config.yaml
d_expert: 96
normalize_top_k: false
balance_loss: 0.00759
lr_router: 0.000749
max_seq_len: 512
Below are experts of layer 5 (counted from 0) of a mixture-of-experts language model. Rows are named router (the router's row for the expert), gate (a neuron's input weights, with its number), up (a neuron's input weights, with its number) and show model dimensions 200-239. Each number is 128 + 32 x the weight over its row's rms, rounded and kept within 0 to 255. Numbers have three digits each.
Before each expert's rows: "mostly gets" lists some tokens that are sent to it at least half of the time; "gets" lists some tokens that make up at least twice as much of what it gets as of all text. This comes from a sample of Wikipedia text that the model never trained on. Tokens count by the router's weight.

# expert 8
mostly gets: " South", " London", " Association", " New York", " countries", " Open"
gets: "2", "1", " (", " In", " Cup", " in"
router:148113135089135088057136107173155121109089103116134078115168139179112118143102087092102132158150123136098107148140128126
gate0:095128166156159180091175120068123176142150076096151089104147134123120102179158102147138105141154117142156113103141144103
up0:131110107151134186139097123128130183100154084106124126083101092128134142079098202087126138164133137115129150105167102173
gate1:156186131131078132153074190140148118111135045159101101109104136117118063137125135119125143149148123126105126111053144117
up1:129124105125130078069144069149145124155137198096148106195144111113188147183063104064110156146191098166111150074146130098
gate2:119128128082198113135141097120125173096136103158125128097128117121140144180107148061156114136187204117096139102136157136
up2:126161123143105188148116153141157102186130121169059158138159159094087128123149076127186188158091141122143144137126108097
gate3:148099079117088113164216092101146147145135087067176115117122180154130126150108123068143142141143137131169139129163158106
up3:171127136102089173138185152176084135122116148123098121099136122148122157117184137157160113131092133089161168133079131094
gate4:148192084088147190099141150113100141113133156154091133122122133107154121178077166121132174091149115104082083096130147042
up4:120104131114124174108110140142109115099135136096117133128113117126075108083138144145156136174100144158160104133082119128
gate5:161149111162119150188103146133131142139125180133166124087102190128087043132073165110124164056165077192139170132181161159
up5:096138118093177200167102082137117150165146164119100169119093128129095091153165162156212151131164141103147173100160112129
gate6:109071163169112083125081113129158150076123095122143112096137163159162095129105149097131113140199126202136132107155144164
up6:123164134136090062136103126112128097069098173190115153129112126171183158121131119125097131064084126155093061166070140131
gate7:069161087145087094137109171146177127167043148188089170158140152133088124144131111120117149083101210141134186131092121093
up7:095179060124106141078120158143182107114141132130093162166095152146143111115150111147085115146098105179138093129116130124
gate8:169115114110104156157137131111150139110101157113134139153111139153184065110093147095146179147154168158161144073182172140
up8:168182126108140113188175219142113134177124114104081153080152114159060125120152124099164170129143145087119159135121196126
gate9:126125114152164050078183108192138170173080112125076180101160109104116101121098177142095128107122141096164118119133147148
up9:126109149112179063114189110122073152105146191138070146169235160141122158119147160127135101139124103153140138141096040136
gate10:088120120082143113206134209139085158125121109126140109130139123158140181130116050120128203101139119150115105179135151086
up10:126142117130112123155156155179084139183106086078130119107190123180162104173132111171158155092140081120133156172119117147
gate11:115115135127113064139117061137110227162147138142110161119089141119129068191116105137094157090119056117103081135155139075
up11:122125162117124144193161087140152191112118087102134112095186158165097126143120057168097110148161125098119113179131134191
gate12:131157036134111228148102131099156146122087113124118092105066142148142081064115145065200101187090112176166129180164124108
up12:100167180110113126096166128126125127156122133097064103175172140117072074068103177122144165120132158136203129098137183130
gate13:182138170147126124069130134110089158132104097125118171087132120148081128093130147106126099140196122169153137144123127141
up13:109119147085138118182094080106158106223145133114172117117123090125121112164081123141141139161134132117154149075154061105
gate14:121116151128136105183101163151140118150057115137185129139116140144119111149161101087156164150137138160083134175121072140
up14:117108142097100071149131165089088127134167178192133147192138150112148081124110139102121120110112143177077089140162101161
gate15:129096091125105070147093175105107142118140146121155141165163105086068161149147134048153148139109112179115122097150124128
up15:152130110107098104099144044116127118133152188156127174180159144139166093110144124082102136122137142146101069120147130121
gate16:135111094094158102138143137139108170122109122110135181117061135129165114193156136190169132084148123124122138134104110127
up16:122110091146130150146168159083153152097100112069135145153134114145170119148156176171116153154157137111126135149097097116
gate17:106146172127121055083124090078068150154118099107137141058123097140089123125140157121052136148135130190147105143110134146
up17:121118202079089149133072145121107097173136118156128143081090088128135064124110190171121068140148123089168073165130104130
gate18:129151128106137162101154114106089160129093165117124140114147095153153156153179115125128125130134129167139071148131094099
up18:196111120100156164120166134152178115114153158162126131193171170061169072066138167159100100092125081082182097068185158128
gate19:147121069150093114149131098100146085112069137144150042145105149111144089157107196158105139115132161145092127113150164132
up19:139136081117129101119120116134173154182092139120146154103075099149081107153169137138148090117124110195103162144154171077
gate20:122131142096112156126180159071055074095193159112087117156133128124110159167125066143168130140132180123149109119140142136
up20:080132134090096167135072134172094229126126084184162169136162139137155126146107121097183173077110155162114092188086084102
gate21:120123119159109065136175077084154158139124141113117140084158133102121099144109130166079169141214163145147100108144083124
up21:093098143088196171112091140079119148108103123135123151091152145064121142082167133183136098166186189101089119104097150152
gate22:146182096110104163148106152113115129081071114145073114151110171210159136115162072141144138107160134181088082160138083143
up22:073000132115130137104098102149138202155109131098147138137175105093137157125134113128118113110076163089147135099088138135
gate23:150164144099061089129110097117111124094139127140155129099108132103151113193138073134066122113065113155160075142198142123
up23:152122126127158131098053143089125161132129149160154114112143140130136091101080158184093099162137103160158100101167181116
gate24:144148151140140113149122149109107155062114138132110145117090110127187154126090114113140156103110118155119194089144137114
up24:149142117112122087151135165133103107094097122103109122143098071186130155100197163126145103100119142128089085137132091215
gate25:122122111155136133133135180093178038106140140096082136149100146137127140169103161142137140143085110112078108129141115051
up25:138128107206131030119135131183212142094174076154048142088096115125157132106099065090185194154119057095104128121162140120
gate26:093124150129156115136152129121094163129171121105159144138124153117131127124167122125123127098135203105158158158120137134
up26:166150120096035109155065108111221101155095112128098101145113086190139094116099180139188139168101104186100146128129158128
gate27:123201110191090159165140137093129111124139107077082171113151100159059142137156140114160108108140137088088132157077094165
up27:067141110077124090078130144116122112099160051134130132135174081169140158044125109134104109062135096116137178121082111182
gate28:155129092111125068104108127107165180135175100197103109146149109085107098157144091129159147161212096095142123116135093106
up28:176071127103156096178094160115078131150139095164205150147114122101097084155173165126156084187172185163130177153184112087
gate29:128185089122171182066133163166113151194090118144148163181143165109133090127157132145175172137158109154098122139109091070
up29:135173137087123171113128190114105097117097176129167158119110151144054107132199115137102153105164139175098143136140102105
gate30:172182118108164143110173146126114181123157101184159110143172145107133140166109146139137159101143094163126130103138118139
up30:092121162190136194145137138146140103113139138134176133088141163106149105148149148143149119123074159126123138122079155116
gate31:144098117124154121119139131097076125129151161179176153064155174073116149090165139122109096194136127112057093079176102153
up31:094104089137130146150110126136149131134109084099061091143111124216136114143127085178162113092068129138167149170153149125
gate32:147097191094126038111140129143122085181159151063144069144134036177099175211156154176126140148158089166179120119155131114
up32:147162097167131099121116116124146086110153168185143160071099171103173087077074100152046141121130134134097078147130145189
gate33:100079135216131162138166139124145123144159103104119123134111082134078132164160180099123147147130140124112118146137147127
up33:111178169053111134127120148158047146140081166124157160129166136127093154126163128126145075124207135115137090123097084128
gate34:131168142110123113114123189096056140083119167084100125114142117133141181153157114156179164085246115117090123112130145138
up34:161102071096115122117142102157113099107095144126159121128176161087165082069089098102073107155104120158121108114181120124
gate35:135125081138135064145098105156122123103064091117124131172128109128114169089096121161182169152138095162153101143183132139
up35:126128103144120158099096096105169095095107146149074160109112102132098127177105159153177129130153134149141114148148111135
gate36:130091129143164097114158131139108112096161142126139146148145089125100177143120129078166162088125106150117123096143092132
up36:145063142118142131111152171146139105076065160084101171120127127114136137054182119121152141130184074120112154117099097124
gate37:140150132035164150125113108150179142128107111128122095123145107124110131119130129123160209130143094150066152138145099154
up37:167146148145094174135083141086164100179132136147143129116168131116075077153125184197180128110131151158134145121147143112
gate38:162195103083124149150083142113174168126162119135166141104119093137103127131110083082133147120194059173102142093158128049
up38:164081139118078138131135165123157059143153113157103138094151110135147111122102145090125141144103095121154112124156098072
gate39:140068102089125128091107086144139183120143097049105117138150110151117110073128117091096176124100112129115156131158126143
up39:162187114136181118148157080132177199130142091131185139080102170128109102110156092152186135161143133160138151147166088116
gate40:130152100122136121130146134095070090145174160118175038133194165110116115106085105128052130119121177119140123081107132121
up40:236164112129161115111130104146080059166127172158192106089149159132103163093071117138060098115160146127122151110113121144
gate41:152117120134143116116198101072174107088123120059169039116107136155163133125040152117060133117131105112148126085154150154
up41:136110148148219184146141133101154158180145148122131069064101129128046115166086132135056060107122164095131170081121186147
gate42:170120093130127138064110102094134169032127131122189115090139112158115170163092121182130142146098154147093169146120147135
up42:123145188117118146076124128101077152110154155132103126143149051093096173123148109108147089136114131093094084144142085107
gate43:142135145115144158196119166113121168130126146179146132162112028104094144160101126170114144098139137082118108129113166099
up43:159111177084093119105056150158075171168106164092169183158132095155155117127150127170134172113133118163123081135136113142
gate44:083143133147141116160203137131188146045159141175133099089111139130128134137126178102110127130127084133145139091164125145
up44:101116125128139148153089135106209099152071112158181122135205162109094139103067135056175199090118115046138101136110139131
gate45:167131175122152061135142142113100143115114113073100112142138101142164125104100110174141107167145230157093122061124160138
up45:121099188148173130151078132117138173169151131170096130145124133120123128166083160155145097193130162079094157102120145144
gate46:145087082111117144096144155128077135095145153071124141093109187129176167169100179109113132122083058143123126178160144141
up46:137193143121111093114140070111103172148142115093159178162098105120146127170118069073122105180157155069119164120098121136
gate47:070090103110113129121148165150110104090163130155120130168159133158117185134137158135109157116202139079136072103120106073
up47:160084095129118154077089104170139140128194181166144134145132134080154137097116185098123115148140106090116150090096112139
gate48:096175133155122105124114141085194115186096115114080139170063111106123129092136095132127114127094082112127209063116129109
up48:110142181166149119140073130094191160168138113103106126107119146071153082096103094137128090090094152156127180056161085118
gate49:136157100113109123114126134101131152117049161112127111094134151099126093120129133136117142125200121146114151148173101067
up49:122152100123135086137109109139139161123127175128101126086111165100091173081187147137133147086162080105128199150133093100

# expert 2
mostly gets: "| ", "|  |", " In ", "In ", "  -", "|"
gets: "| ", "\n\n", "|", "-", "The", "2"
router:162124069134107149083165129153148128076085118124151065126132092151175121157087117106074129186164164122085096086136136150
gate0:115134095119129163156088133206153145082080182085105122123172094112167161116136031134147158185147172145117164089118109154
up0:149114080129144136063155107103128073208123120121112114148124166139192085146119092178125130174125115163121114109155101036
gate1:140076123096068139147137148171149137159121124107100098170125114141149096137112135126104104172162147160108094129171069119
up1:114167132187208103093139109060106129104116148171170130109116164140094147150153121131140120136115202094111156090131158115
gate2:152127110138147155196127097152151195050148157113116081110208124111116140131103073161157151096093241106123113105073126124
up2:171108060130144063101084087120132151119119132116104081149105103158094121134057151126113130139159124137098118101156075114
gate3:182101074133159092130161147130123052101129182131131098148125055143111172158091156167136175102130113133075086082118142092
up3:151115173162146123161124157120110160201158096109139115156100136151105089128134057149160123091150134127042084122139109150
gate4:128196136147064144149140141123141182070184142138060133161070152134189099130145128119116132145157184146137092108111141169
up4:152185099170154100064147095137137145118144117144141087059148155094124155089114115123133118140157079117102183100123124111
gate5:152127130141155195163140131146142168134124133123125074110166150105107134160125059096084115165195154142141164075144127146
up5:141070116111147068113145116146130097177138138096068145163159123112140163167094141143077144095130117171118122115197048083
gate6:140097117150138133132102106184095098015102169126157115094092144170158116107177047177156166132118129154060170124133135129
up6:168138082116109116198093132115174156108145179155134091160182086164099136159175134121155129125104107136118184095119112149
gate7:130240091109153180126189110119098134028127192124138117148156163101071119111084155115121176072177189155145121142133117138
up7:101143102137164059120179095114091178118110142130144099122115164097090145167142194094113152118114163126134068141150126106
gate8:105099175099150141105088132150120109152142120167094146115138129149170104148106090107138158160114075143131153111077171144
up8:092109141130108123090161110140140119174143071129100082152126106132176111141071161095095135182099152152170131157159134184
gate9:163090127057142130114166191131155172172149110151154157165082097137109144161123107108094167101179182162156107035219133113
up9:196116106133112150093122149170099114102107082115206139123130156117110101131099128125122150148124062098164128150141102146
gate10:081164148175171053061122084093120197155109071151159114155123080140098155125128145122137223163137116112149127140128078141
up10:095080186147143143161105104081105155136078130161080168071140144128080111130117182045127134101097151119123046087118059091
gate11:114134076136191144104119213100136167083164146141137138103083123102137132149140185111183142131146170096140160083081141155
up11:112121096128112138136118123187122100152105096145115141134163200153191106075128076151082131055044106126157170162095064122
gate12:197131045146109174175147109098102163136103122141137111140102129156037167110089099094120048097146131120140117106134086140
up12:091139103094068109137211125126152131128142136133034090122133120090152113122139138085137089172125147170128121086120168116
gate13:111171150110103131103136135169165116124143162115177093120143109145122128129095168086102086132118173112192106151170100106
up13:098134165128095128082127107174199123152178102140093145107068130124142153134088195084100063124113174097179152128102120137
gate14:142107090123160085075070059155110166106190152112096085122168122102138132175152138101158137132118176113137159066102077137
up14:067148178134109108063140136118117157143144145134104130153131155128160167104076100071100175076201149057127116155087146146
gate15:174092194202150089190051108184112146154114152069102117102086134142089124092138166134142159119084180159190154140138146139
up15:080085166092160080110138113145132146131146196157189172158129092094154101113069103190096107173180132142132132110178166085
gate16:115155143133118111174172157149137143133134127113027103143122139146148113159071185111113125175125097098175042094154168099
up16:124152117133176133124130152160118140091142134135071084137149122098090112142110177112095110145076063117155100117165152107
gate17:135103128127131123119129172094124108129055101145108096138130135120095104099120082065073088086088115156119189180130204172
up17:168182115145150144177143147119145131167100107080160162134183093141090189112116138116206139138116135158108103132089130162
gate18:179162156110077105130136096112124111090187158098142109164119125213154149133178117126101147096186107159137129150151142165
up18:189197177178134201115171113126074129158109094098130114101167128092075132146182154158159122074086120093166185154137177151
gate19:096138120093090091044062069175131139139121189150153161089122122147173152181121112178143146156141164140135128105075115086
up19:105162123145150109070051093191127166141140169125117093106121100142162121131094120140161119168092163088167136104073095117
gate20:115145106159135138121091150152143134158085148151111127154139139142217110126073075099167201168131178127124149123139109097
up20:123048168111149126141178157122127103138150153144120159089158110114171067100138098148079089156154088099092083117118128111
gate21:137173123122145120131109148115154185101146123081063119106157100128155187191142044096136090151162110132122174108126106164
up21:146161095102142098187121152121219083062139137127188110111189157116138111154077079118061101166118094177074148074193183094
gate22:123174106098100150066153130102107124132175094096119167110112094087166146120099185143183126119148113147143159146186115126
up22:155131130087120093109122108118166188115152075123176115127100093127150139141107174098108076138099123209053101136145157177
gate23:136152120103103099141193145146132116131145166051093130069133101156129163139088122097130132151139210092134074132141157166
up23:138154108176120095201125141125196124128133138109112176117099055100111123102130136111185084202137146110151147119141189131
gate24:152182115169140156118190133106088087069149163174193113081063121152161119148125077163095147146112113114149160134173112089
up24:133104133140160127162093116107159113081074166168145175110099137118131103139191122153130092157106075144150130151154148107
gate25:138123137116153057126109129130110067124106130125142193141182147133178154116135078156150166098156200129110143182062100068
up25:123196143113118172118143142129176150096110154133132052116122139119119118117139181093128132124083124136126114106192192203
gate26:193170088113101091121112155142101123198077151091079102097162158138110163150143179116122121137113139190072143141164103166
up26:136159095156129074094210130150156111137102104105103129132162139139177112100183104056120143214134077076118126188139160158
gate27:127157120074107176135147142174112137111153091118151112205163155140126122154169098107198142143139109143105116115091145154
up27:145147125180151147096108118137166106169125172126131154086091115113136107100071197156102138136068186192156136123168123112
gate28:170205092108142144178183134177147194112132123100120083142139135151135106084121125137093112177135110191110029135185116139
up28:124092147128135086099146106068097124113106111085164163052114127157181083097110130155157156147116213082104114063134168135
gate29:103128097126193141144154171171067114162142111116118112140148111118099155166112102113101180120158125133155108083127024103
up29:148154119135199126111139125190104100105099117067128120146110174121139133101067110168080135066066122110149152145181098073
gate30:119168139160087147094132063094084103094131190144093072132071131128213164117161135144125099120115098150079128177116103122
up30:123174125100125129055079122153121099165144103139113142179113151106186110133087164125153131135159150083112147106151170123
gate31:129095173132135102102145150123112097149157116121131100097082077089161103111076134193182104135122071109195183161186163129
up31:132140108145163197107100169214143099132100128135068118091211150110130115083185163153146111104093132081128166175133111123
gate32:177181110107157151147184117125135139118100189158148159134116104139130120059148144152098129088139136189135063084120186102
up32:117109171147068172144077176142105123152174146094109064083130165130151154109153094078135119118079152117082186122066113164
gate33:148153114115132098102069140055145185134140110181084124095154075159056130180168114159123135118128190147091135073112147109
up33:064141201110140134103064098086088156171168109129119160130096085126143162107072178120145091171130082145153105114106131114
gate34:142161149095092067137134108152111148086120153118122108144121177138194184157142121124152090141006159163068143192083141111
up34:123110087129111175065112146122145101180142069166114129162125096128110074172139147173105175107133090132117152096124132151
gate35:182179113146135083109161158070092158188097018081104089180138130150110109151108157194149099155107050104148069145174146111
up35:074112153109124093133130096120145093140157161163128196118114176194141160144172111132120144157101201169130159212106062103
gate36:149129130110132122144123140180087156095108143047114131074151096162154133082133125113150141128112134119156121109108119120
up36:133128113184117064075159150164126103079093172136155159164130108127162128058115130153122122143118093121114143133087080077
gate37:091133180123170114108134119137139108164117117155125095139140172091150150105106160096146114095109116130184091164130038108
up37:108130172127118170160114157173130104118119131132117100111165093152085133117101155130115194165129089102164137155132126118
gate38:130164152108107184123130120139114205185129148156080058060133113133155158129122160100068154161164116149137119125035132120
up38:142165123118142142147162055106088133099056090129096136133154108182137126080091130031150169084134102079093148135135085174
gate39:171212097142089104143117154067132163139112110150135133071146141111107172116173072114144138063150143106149081123090089116
up39:094090171146066172120090174133123137153108157117162185110106090185228111076093193191130148097103144160154149175117110082
gate40:154098133119097189095117191181123117114161167125136066085149125148130099059154088116081128168075137104141088160160111115
up40:151149147148117169102126114182131098155216151143118066083140140141031173121073100109134075160114164087148122115176135153
gate41:163130094101084114112156125082136103080162155145161104118156128126072189206176061124104077142183156109049160109162112144
up41:131190096159158083114161125138176160119158126096122101136081145122141165181122148092110157083200099106075141067109152090
gate42:111141140124140126137171109150107130124103133124137108064137081114097140119146073108139142144193132101150210084126121125
up42:151147095149031115130158127168214116153146090111117137103148181129148127120097130096138125098149091102146130179047111108
gate43:151127125148122183107110185127094136130070116055116127150117122108180084145155116146187149134090112100119129139150116083
up43:153176054121072144104157168184060104195136084110109149123166138129066136115164117122111114139158105107196132183130090131
gate44:161133171120115099051055092090094144184120156112147112106109166110066111191178133080172124129135145153102185091158081168
up44:116165117093123116133100143091121099097111107096097126131151089152128122125098148135101135119162121153130087103157141124
gate45:171176110156140172144067132132060115067095155114188118174157168118093098127133096136139119105108129153135129177172151135
up45:176179146164115101137174106148147147115115130127116135113176127158156139069050155127134154155122075174162100144183120118
gate46:120156144132120104135151155129101078098144112115097099078139094116134101106170102152156090170163078089143186159134155151
up46:138136117154161144106163150146092083119136081170116146136131153103146109175121134180133076141169082107146114140144195043
gate47:071144116126148099129071124141179161138152142082112107122118110166138117169067160094151144150097129077161177170156115097
up47:125170125064140202166132102098145173167133120150139122081087151145130100145067161103105082121119162138129074138084106115
gate48:143130072138143134121163115101117142104142131111142101159146164146059088134157120159144060201140096123140134083213119145
up48:163112177095131144144131123136117150172125153158083117114134121135131117202136163105130166065079085153085126131055129142
gate49:172125100128150080191112086113113138108105117098126169123176180072033142095106125116141159136102087112164183170134147130
up49:097058154144048141161142165183136134163091026158139137109152096093133131119175092096132123185144136141135153179106157120

# expert 0
mostly gets: "The", "In ", "\".", " In ", " that the", ", he"
gets: "\n\n", "\n", "\"", ",", " The", " that"
router:165096113101103130130161151109147101109150094095156130136143079150158105117125106093069153192149199136095083102172110116
gate0:073119156130129101116162139116067165100140113133143129109149162161169148163112154104141119122203128113097130163144158089
up0:091096181137192114112129163087072129134144130125087088079173209164117161169135136107139124109184040149139119134130122107
gate1:155123150117172137115122123134094135175126092134123161126128098138153138190137121115183147115184101110139159156145138158
up1:244132115200093184125170187143099112142141091192093121115130128125043128126121156111139164135157087155105160118137164101
gate2:174140141170119100178154191094103150098097093037171167149143103185081121142116136139169131155142103138136063189143067131
up2:147104184162115129143118164108119151168155052155106180137156137168082133114153160104102116198138168120108056130141119118
gate3:107111126108101114086098124100080112105143088106142109172120180128112157106129139113170195162132128134150159190141126084
up3:171110116140108091078115162163176192125137135145106120066130079138140134111078128097097067194088103169058144108116112198
gate4:162196126058153160122084180069142161095032133126139123091192091104100167089096094110118144144190135122125134135083128093
up4:143101085123187107155102174135107087149094119109099133094148078143108182054123125133159176143134102122157152139142117069
gate5:151140118146136110137134117068072128044109103104190102079129122133166146091167117100141095178113123135198135102127104156
up5:184118120107186094146178170117139210114111144134152098130133151063141084128133157107100134100173103121131090169129098146
gate6:154103107151194129192187109098203122137150163167131123101092139165135096069165114095174114082100109149110181067090121191
up6:147089153108119167033168080164095195109136169138161139165126099135178102118197139149124138089200188100153134078082107100
gate7:110120129095102127121056129079154115193088122120129155139150083115206052171106172142173099138122092099125155134119089124
up7:085139137111163107107101151132191141097129112042097098099143213125155118210085174091115129113120130161087127081093080115
gate8:148092135117088059095163163130043163129119137112141139163151069148150152151187070126138094134156101141155139094123091152
up8:125138164120101120091122107117126153112164123095168130092137122149117182162146125137112148168202097141183126134160123120
gate9:153068068129116143086134062202140180161094100135162144131116119134119132138114191123157131118121187090079062124151117185
up9:128143107099102162087137082190125169190117119156168178104095163096182107133131191086149080194104162081135100109109099157
gate10:178080146149181132080116128114132132070156211174136102083083109159120136111100164169119082169145137075121105144097136163
up10:167100175151163178110196139107152142085154114118143108098122129111159159066176119072089126090109120067108174091062116172
gate11:136135155103131127163141156169114079113109101139170142167076121134084109104145086111115109102105138151161099139135135204
up11:086066094088136142114127108153171168100138109170109110175155140068174111142159097102139205127170065139123053123113035077
gate12:120088148138155042093138077130129150146117132090175104102138181167122117181074138047124135179114133183150130180152137111
up12:162134099040165152150114144136100036133125127139126104162169038106142168135193057200148123099101114113103148087090101131
gate13:163099202137187071099166137138041169150131115117139150146117152158074173157090182139138099150106175138129105143187126111
up13:113050166135146051136108121164122170146176079138173147131075135136122130187084168182188097163153148135125131132123132170
gate14:127162188140074110124086126076071184186098166122103143121159187100148142114146143113151102142143165089118157081098064189
up14:113157120114095146128164096167115111132149107107151080073107152113120113145133117135094094148136146189165134125158124193
gate15:149137150112066119091152107116102137145111102099114146124130132166140070076125147178142141145198035149118189160136147126
up15:176114145167190188169121148120152083110102124103093123069146078153177138068104125124157094115104142092145126112148168110
gate16:147145149126125088091105130122131179140142162106107120163087144148111025155109137082104120162150116165132048054144121136
up16:137135144176109084091187191103121174114124188105109114176149111149108101199068140142102155126153126084155116149135148181
gate17:175170117118131105148107105133115102125148177152122090088077135129114119158134139159099121095158143113127110127145142155
up17:133154122117132139060151100138100121136078137050128137163123105137120117092129111075140162150108138065088158136084138101
gate18:135197103102102120177118107127137125097101169156118091145166154103141135104152136119147148115066133127086170191098179142
up18:133170081113140143130161135119173184068092156139129136128114080211129177101084101114151114113091154149086083134143073115
gate19:149119101177185142115182038108125103083096119154137152131091071120085140055185093152145184083129104099162136161127136113
up19:125084047174135139158069142046112132126096147130086131119191161188106117074174114119142152106139146168120152145097093099
gate20:053167096115172121071169127178052127148130099108150111128174111113147124121120200114130211139150142158081203139126166206
up20:123212091111140135120095160155123083111122154155106154167145131095046091091152144100132134129121113142128212162149137179
gate21:187158115149136084121096161099100136085115113158162140121089143085152102100159107155120140149138143123160112150145144180
up21:091138153072168120061144153134121173144136149049111164127096195157079080150121142017114129166138143113119105156115167081
gate22:129159199140168167093134087144100149131098155109130096123098162115048147160144144123155143157097099101135195154139164157
up22:173130150114167172116171135157064105085109147117143076128141111120076156083208132179092122119157117145141158116110154088
gate23:189170123072089148043167177084127125144138124134154133128134122122077127119168125133069104162130121133116110136119085112
up23:139108101126092083129197091153111130133146107129146127139110119117122170144182163185078126155126103115144126111089135134
gate24:089140069077116155126130085048097130135115134081154127099183090168129159109094135141157172126099111142155122090083121090
up24:096180169154101151113105121097095160205124150131086118142127110196114163132052161148209144136170167127180073144110145140
gate25:115106096038056166122134136121150123112102155120151181116123050176168103098153149115147127130097146131139086076125156127
up25:170049090107156147133189147188108145066146133133132112159115118104113124194135103105127126147138092117053192146091052151
gate26:104130149116151140120159135126122110136123132138077140117083124140109077141100139095167140109120158115099158095094150181
up26:126165079077109117125102135171153162154134124111201089169176133126177121153090101128099141169168189128127137049106162089
gate27:098166093061172188167064207130132134142103117085126160115187115099073121112110102150126101136150140111143193141163129173
up27:119134136135161164121126107169146136075121081153155131076154155201200145127126139075124077141150109190052124131075134092
gate28:176125077137142096105136140072144079090115150093143131098161122114081167166169145147124097168144140090158121135111120075
up28:090094200091125113116079143149106195127134088130097137126165092170146081146111149101157185121169125160084085130164127155
gate29:107169097092116133125035119120150089117113096131129143150092110181124141133122110117173142135150120162098131074195108075
up29:132161107058106132106029168108165132086108134084168113117110067167171174150136077135130146221177082123106132145144103123
gate30:112092110152163131150134084056153115093126101112152073084100110154088111166109065139113074131045107189119143099153109146
up30:117078096137179136150136115100184171164162163095106086107076147120113133136141097100081098120085086143108125117164085099
gate31:160157130160161098096144138100106079098109135168091125200110157094175180124150112122135103160194085025165151102127100134
up31:118161136117111088120141132118077109167155116165137132150125086089105091151069156133111143168131155112123098088182169082
gate32:132127134085104090145135076092146116156148149147172121112162111149119190205122103110033146130140140145117119083125122126
up32:096131095123101159128100101198157109192158077092145139154115107131117101104094177202122138147063141137173141145130143098
gate33:085144195171147130103117103124127144133119127115150143180088142141127151143105102156159098158113117150186152166143119121
up33:127085160127107159114107143149112141126194120154170187141165161166087134104192138188128160165182162145064122049217146132
gate34:141144109094135185154104176088165172153150109140165095100147141141176062094087167123122104146107181152080123138159131130
up34:139079124122144068118142086148105097117126135133142121132143117154149175098160088074161151128129138144147106119084084141
gate35:119119146167177079068131126081183149114142121108128119142103143142122121166078134186165092161109158193131089087145081095
up35:127135133087057140127102109117193127138129151092070105107133201087092127161136080126182035138090052127114134135149140131
gate36:135109155120088105154144172146133170107127149140085187072170163190070192107134116076100163126105144115115133111129072181
up36:196154111121132184151134112124199111098133166181126056115134119123173079092135043132151096099137122171131095179157184136
gate37:139101175118110088104175121111111101145140115088141179151105102131117114219115173144177166136132145162148121119213130104
up37:129093133129112055109182130142148071141158104119192178143099143129104122155121187170137133139102077120156158075154124135
gate38:160188117155098069116115111153172151218134148147117047108107200194131089061103151117110178135098168100124133129075110153
up38:112123066085112134184126085145059068099136126097083102154147091115122166163223060128058115107170090162045178093153134182
gate39:191179093157124161119178080120133133124094124075132159169083086105086111078124067164137187091137155092113126071099115158
up39:134087084116156072158158116125186114115139148136122153155195032166080153131129118122124130133092134118100145130135133228
gate40:101139113062114177164086189053158181134137097082152127045160132106131112126068073037101189158166131107130103154125198096
up40:165143069209178094165102108131167167144132149097082085111062204129146070111152155121095070118067198098119122172103082137
gate41:170211125118139106172110140123128152127111144158157126136146114130133108060090098153217119128083093193117095181135141115
up41:120158109046078151135097166137147127184158128115129130146090183120175125161137088118137152158113136126144097173152152150
gate42:119162114161132096103112112164134155124104126144118142108183166107194097081060095120140093140101073126115113194133098162
up42:151148154092118099083102128126111101109139148146163126138154156114117155119136216114144136139147117131082116109105117091
gate43:117130168149130079120172130127097170091139099108126114137137095196182129107118069068136073113124162108099124171121123160
up43:183141188132111092106119097127123177096130142141124085157137112155184152122126076049106113103148183105060149163082137150
gate44:191132108074128163116165136099165117068141173132107076094134140140120145102105085125093063145153098103142096083119150205
up44:181133108076094117194074123149103122185096161141116130178133152105100150140149025143136142114116103144159125121157142119
gate45:092160118174138171154123099072176106118133142145051123123172146206121048066083170157156169095079070157136089123093170158
up45:143108096119130130132077093095137145169139181170104138109137066163106146168104179093174140131101116099164137129098172110
gate46:131097178192088051126134131131112103047129129136088154120075146073134156083065144112131151102131063127106124123158112172
up46:145089098151149121116159128106130118093111163152180203131104106128153186072082202146126154096111202088104119120133107181
gate47:169130159150114082124144099141106068131049146142146140128135141108184110087142132143164094098111075136116153051134113115
up47:125098092176119166156133135136169066146185135181094095141070183121136120149140101123171119147160115149132115093122105159
gate48:125167070094094153101126110152119168179111148146104110174147058139111100043083151170120164139121155162112142118122136140
up48:149139152136114119167071106063170105093117164127120130125109161159124126112205114064147125108156108155172133150135172106
gate49:094180128099106125089134063161178144130153141133165173117123147118167166118154155163133106060127182141090133102079085158
up49:103175124112101168084162095182134129165140147115103171098120098086098176159142131133146068084106151061112162092106174144